Experts of a small language model: 12 layers.
Below are experts of layer 2 (counted from 0) of a mixture-of-experts language model. Rows are named router (the router's row for the expert), up (a neuron's input weights, with its number) and show model dimensions 192-383. Each number is 500 + 50 x the weight over its row's rms, rounded and kept within 0 to 999. Numbers have three digits each.
After each expert's rows: "comes after" lists some tokens at least twice as common just before its tokens as in all text. This comes from a sample of Wikipedia text that the model never trained on. Tokens count by the router's weight.

# expert 8
router:446555480387567528440509466538467454445519488383510486454521408427495462494417568477535457457500475451472522499530472534421489518489499457494404438472538623458643440493521640405456519473511539443521446478578502484522508502442441527509567544529537483515447562491476501512499573432444560457498504525552528510499431614505377454452543482594495469473579581563588440444534570601398432542467554513492525499555446482507458484461452432457486484499533487439571532508529504525473391491492441540478435541457481564477450454544474429489512494481465441537524573519561443479525399443428494528
up0:546556512478517444477503464515538415497467483495454583496516424504532493508405518497562530526545442528522493566441515497513465497499592540558563465458497508527462527477483477509532503538405449583495504423508464405531501439405488461518531479483473498566483523528569494500502448497502480577537421528507504476453540430407504472537503479557551459498455523573527508550510511522445415456466566574489547490460448563472539434500496440510637573472474522520558513559544510577567461497493425471664474527440438583451513447462515570475413489451440421549499539549465462529460470508553535487
up1:591474507464537472516414579474490532567452426473577523538506438463480598544540456426440553487436466532440528467528462496542509451519542607533510446390501453544420478545505450489504478483472575482538502541519405511512478515439509450512513529574598469482442495512552441441503518450470439519574432485518481519487540444439435501468551524537529477556478521563525431548494505555495482539435453549469524426518579445571498569482519469569444480559427481368588576490527549529433499526536538563482460479549516416598521549460547425583490609502566505513487472578385495482429535454552450481
up2:492494377495509452541546544461491556553506462528514510453491554518499506539472541532453482504399488506437454532534520559525550518472449566493498435549480531445522505593481465461460536483541443524514544436457489490473439513503514513493546514552474436591541486474551497557420605432539465463478499427482572595459444386528520471655557570525535523507441500554571443483547569535601585415480496488498537531449456430515398540444604475399480475488519523415475448475504575612555563474506475477493490552543535492427534591539572514557544420474431443510518492437565523545426463468456550489
up3:539579525582559472578493549446476474463521520525487464578382581465531523446458515527534523468386557460523531448501505410469462462508522634592492531477506520432458475621542459487358443553491527478531553454509499449451474560592409469496493578445609497510580452553503489528475405509511572409474459529551595439474603608472435387511381556553576525439633618584529513379490494516474580605516540498528527570550524463560482507480511482471599611543535531517467563485533511545431420471537510444389416459533507488493583429448478511517502529443554471439488443503498541493486511397465512479
comes after: "\n", "8", "n", " also", " moved", "|---|---|"

# expert 14
router:445477439382523601520550488549507526482580419477530469456561403491544474434457624518555475511454451439478521470554530545521526538521515528465499449455499620501651520520532632420480486475535465463561445532544455519483525541423408519553532526546671508503399612476472498538558553504411543485424573514532494426561471572488393484450546485537485510481543512506593370410568597532415477526489590521426540523593461462524429501401457519487487486498518443455531522552512528539500377484497548578447471552462533495453479461552504479535497504527482445563517527540611465465543435407405421515
up0:599515462544563484600569494593491495513474477585489485470494563505477466516491445475426574526485454521409403470532464610570404504451419593428476528480583501422561482503509590502473472498508510549482525492479564571517453459490573493503461413504503481603573335402499425551513491528449466594444508573505487510550561463446644571456460474471486514545514496559535504375467565492514541525645502473448457545518503521489557525417513505440504567428465466537543521558578509489447492418411517529590509497443501392506485542562396388523553495484588436471450518545549516506523538446499492454
up1:524443475454528456609417466442485464417426515433569542611526416502498478466493501573432338482461488555555527479491501455543487569563444541603444501434598541476542562650554461590524526530486460509485572501551446504511505534514436538452499545473512520525436490500479518554495531492568445520561489542447531479614459531536472481484455505505431554549516513414535503528478494447446465592483586519568536465428570512549562456525449482502473484477462451504462603518559500544575575536510557562520547477546603438455443426562536509558544603600488510382459592435482417558464525482595491513
up2:478622490457573475480461569568428517649500517563466558552530509447547609431450531472480510439491475371512498493500421507514555509454511596555612464483505562520485460543543496563568575573487534454556538543522448534463532507463470551543528577463449535503487475579539379543496513535523493515494435525394564519564506586469594552496500491561512555470556456592539376515549517539507590504554481402470503476464449509456475484503526530497522517495455459470524481517550419499442500444495529496524495545560502431545408433490505576595560404388527598474517508427489517467458467570543519520
up3:446585526477522392474561429362488356479510483382563534551527470488461501464534422502514497490424468546474435513501509527551589510402458408515469463509543499519572487629552450518510447545515500541536443470521456519406498411520586524482489458568469542523573483545578571457528572532512532540526461600476515540558540510597547472503565375492498487537481576541466487522540553641492482540538544481489496461462531453572584390571443465604507468429542478438527474437432501584434468501460457549519532512562445417468499513480465646478484480504478498577634439563469534537503524476553555478
comes after: "0", "6", "2", "7", " Born", " Died"

# expert 1
router:460523482478532535507523505565542516551554553497540516406507468412537403487460506503486443458423495458522542523546505548488523535488509520458475549472536611650567516453504588530487512514517421478621456516519485515513531480441459548533505470490615541593480596439414484512568499511466538498469555534557356548530445642451411449494511471530539536473484482537559472491536588536364555525547569513371636575583475499531503480461464422537515493526531433461533402500522516541565424419517554594544442423464498524515419391518451417518489431477485511521494577452555555463496434417399427455
up0:609608486546476457547540472568531504498451568538536509488530530540532536539465459436551407402429427473463431454564445573463532440481549489556544595448537576509442475535454563483425497501480432516483484559505463417585464456527488581361486486496450451538524385498441442462487529484488496536579449497547484471497513599483551454534481461526504560491428511584418487521521428485516505469497498434520458502526505517549569531499565484522483594539489398513519551473525532547558471430565377506556574523473478485568463461487458398513520459470521434469592560506429495457575489590471517471
up1:403470523421493545532501490521629537512614602509532375415477503469421420513548475442543475442433477439414458547572524485394552513514434499501518523553453529501491513540450471516524390454413482462481340518509479475524541514475495504512504450488515512505547527440464547427498527500533498467512434597453478480657449476512530545556406553439513528535567528484494617559452486566456451544471520527454557573513458436544559431460525463571584574412521557554521528524486418528475540533480420503516649459472389551509526467526571541543487483501557481447578518529433483507540474507566548484
up2:534593493507491617540490577445522504562483530481457530503501494450536462515366600554552474382495503512511573457493433517499466561487540523495469521514461501446467497657430568393450559506477477476504443531495563474554462539645475476472435432478508513409498439529634544455368539552513488445604512354543590578467479524461503526488477487509537566541507586544490457472500414512485530490536443447487485391518432427499519520481500437507571430429519492477524426444500528522469473468365560555521490534456501560565466489426456507520428480451483522531532498473533500502464498476502550542
up3:443425533424470427514539493477565463487445487560460504446557529428523479458489515479483555464450469484498514529512514459533543493488427615522525526579516607488439505484485508460510506493415522494595436466573431568486493446412468472493528596518481496584425433503513427499520519586620503463523552515539552472470513553486537447544393566433517575374507528534497497515482519573464526543470533473459607572470497514490433517457556462522470485439431475578519466542505524562507486494440444490489644527491410458478595487430496611530457579485489512504543420511470465428526532565466559436
comes after: "\n", " |", ".", ")", "==", " ="

# expert 13
router:504468489361513536485541452570510525479554441465506488444551383484517485484489595491534458487468482448493505480514542531490454495470471496457479444432476650501604426459509640436503519485535472473553469455577467498540522530407426521569533486526649504515404612501474509599606498516421529472458539545557483408577508569497363485456555401602487506439541505485572388466582557536395496560489554594426536540558534473545412528465484517509522530518550440488547512541556552566485391490499474567438446561501566515479466435523473413532466456486475434535494474514576464498489402429386420565
up0:548566516493477450563430493512506528403529572447407479507622539565434508505520484551453493560517502541487503546495447565463499504491517540643501477471430524509547496482552460554575492505520481541434519464587574488527397408470466532407469464539533451548519491493484491508560536504561483549485462440449497429426515536526504405440504463459467406519508594469484479484577537588561446537540495517476529493481518569426468483463535415506516522491521389412452471534418558483453454545485501555608464623639520522506433508501473511478553464468444526570510415488527457374464564477569554507
up1:465475520428481465431511527530552507496554530547353484413490503501539565494544497498570390433493489520562477535519483493429534456518460518504489473616449560487519643436489402543499501471468468576407600504451479593515527490453566486456578576601452489486502582476565515514526519531404403420527446548456450548415468476587511557486465499478474532574436523502462499533465495538512511560549377568498472453560485524499571486507548544471420507460477457451378481453463509512466544539511506492452427549556487492498530508466550515519547552550486563489456494505476539572477485507507505449
up2:542501560505360429495523515438535546451628478487467450471471495537473472621489535444535506524505465487498511507532528440463499497504475558484575447531449407396512574505509502504494477607387437430472450475464541480513489563528533487411486482450471472547553565492464548556425532451466494542543566449514583451504397425438506486441508503437519574522550484540513480549529442467563447415476467504527483543543571483582561604426524520561420608471511548423574473607534532560526438462611422469446397536537523494548533405437489538514435451625481502569539520496534461540546467524452520431
up3:479503494506461450450551511509492389493567498498459522559420526481389552520491403435373473476457488555565460459483466540498528530484455496536510545521458447577536486561486472435452522545417498468516517524439459521446514442466419528476640538450439606488578452480501466540526595473572426504425533430593548596430442472556408469523486444496515511511529452562467420463418556565511474474520404464485412571566522562564570476413541568608463598453552492515550514456499461495566496608513498482487550525502522486496505474407553565517469454525559537454516490538509528490472551471453506489
comes after: " ", " at", " is", " A", "á", "or"

# expert 5
router:473478450357505557498492492544502527515590416452510483452548391505547514445501625486531394514459476494463516458571537517518514543497525496470498448495517651507619462471538627437513547459504477510571439531527476481576501521424439522551521456531653523514422614497513455521517492530383529438449579557550483445588479556484413491451522513567515551501534535472600402416537566564387496540508558565444496488567519466523436516438452543479460435588545447422546488515555572557506409493501513574442509559508522498486462422549503431503474466527484445558509467498626427464506436454381458550
up0:535398487487500383497472533418445474501481401445420561393470609485473500578535530459479494608516505488464516505490521499539581523501504510536391545583418553500653526625556469489578503566486539542532449487463525489511446535404474442457446475530449578510541553403454525511483414460559501587427476480533468399478503481500519602540445414450454503539515500526473493532492538535569552447471453449465583493447385515447551465518506504499510567485503482522514495444498560517477432524547483541516568531435442517535574536459488448509613517495494405523473551526485472462472396522596470535
up1:508506543467507481551462538469544437600579439389514470545518506502480495503456480448407520483488431587514494547498498475505513483423482544525505517418602466556502557553497487453582505578532518509479483481473588414467481444481476508507529520483511457430545512572664500527505479465481523559469511475483464422471496525469469448575464506471442482438466492530430495462446436483401577379563437457416499606503431472510499497517454591517521558530477452571462472576498523504494409491430495541482556470549497555498519508552512501585445471449435485537507496623486444466583581557532521509
up2:527573496531528483451542540565519401448484438518527562468439602505480439472440472573465545537531472415534536530484468524448509446489472386627496539539426512519523552434469549462457415525546506417500411587511471555462500505419481481578471505470487578570448598547492400512514616533488519630485417488447603490547576552461555509512472434456458454446474471455537579588536449518544499531443504477530475492495522525502567497573542493470362464475475437597414481646546553483451516508525543552581559497516592486607528466536482542483488571606457538554545513576545422538499466545438559425
up3:575536534540541514494450474481553456430566630457526414547451590395548524426439502502538432506448477497371560636486522478487498651455526454525486597525567527526484546557511509555484477538449532458519515523508492495516503559502523479422505487486519616573404449576507500439537589475579492474533456395383542522562519497538563593514526534522492447546443516583521419453470592495463517534483396564475490572585538458480502509471641424565575577437514536524518427461545505512466454503494497466490449460465627438497447574513483481494483455433458550531517544505462494546473502466555439535
comes after: " ", "'", " (", "S", " U", "\""

# expert 0
router:457478452354522567489531496485507539492549446473467512427544408519569488455467599484554494486444474440472500484565523560472503548504501504446510461462492610559639459454527624456531578473533470497590457535545492502540516538384431517525534483514656503470453653528502493573530505513422527472464533516585498429555484598490389479513526473557488514475511461495565383448558558553421493542506569563426492483543505454505468533418443527478468479551530448456567507545553572501470393492496502554435476521431520589473434411510505456547505473527510429509543504501603476451526484412352482503
up0:484544478521443452546484432442515478559520514436500474522445435468479424587528541473608522458497481482515546414480630484404470504551467544559475559499601468527473490389532606447477552524471496456615519528471509436494538471502520540568577588408472474457537555449516468486444517399480415494419487543553411519448476401598450558481403443529589521395555444506489513433579531428552504493564520575497476391454466461497535508505525494383534487437619535470488480448539603489506471591447470498504494487532497517496481518513510527431532445488416406490446440387502523467522525484458482444
up1:480551636458480561495410512499535417552517564500466496593540457472522482524531507491555507462475577535406462475476547448610495481530424568451472545463451561388537406409482540528517518540518475505554556430566449530439544497452509511519498429410470430467437426472482496513511463579535484408599499390457466580536506555499566488536581532486534481484487470509451521470510432467447509382477473402500502500506467469424552504478526521495472488575489553534502488534472471601471481452454477427476498495511436516442567551431519538494522499399559465494444540505542483557512505504524498499
up2:486539481604407488599423473425534553569442505528528527450488480483487571542522463520562455484473494510459400538513601513500433482496523467563494503511517600529493560548436494427527483453604502548524433497493487476533492412414513427504522364466452553429381505536408495398343521420513445487489464450485495479503465420490554547514509513519512521493468423487562565516581536501526538569518542491558542493467574450515512455416487428552448490502494547517499562440454472500482611542480490551427492564443441585520522517465514533494434444555453554500553526452435571522456568572447518487
up3:583466539472456459559449510546515546415434549588533489545525494486418651426558410525567495487533519588533481488518502478513553501575508519568478399549451485421525511490539529452494572465396565461474457483522485459478528559489525517505525503500484461484456504493535510537455530467473395463473505507546512519527512565463484467451539489534485543486488466484513504395538590566434514383535429525501465483565566403495522498613529484472446521498507490501547508483444462468521623485402587474455485563547481583452526430500552503482527534550572593522362537504486535578507342553461451505
comes after: "8", ",", "–", "0", "7", " $"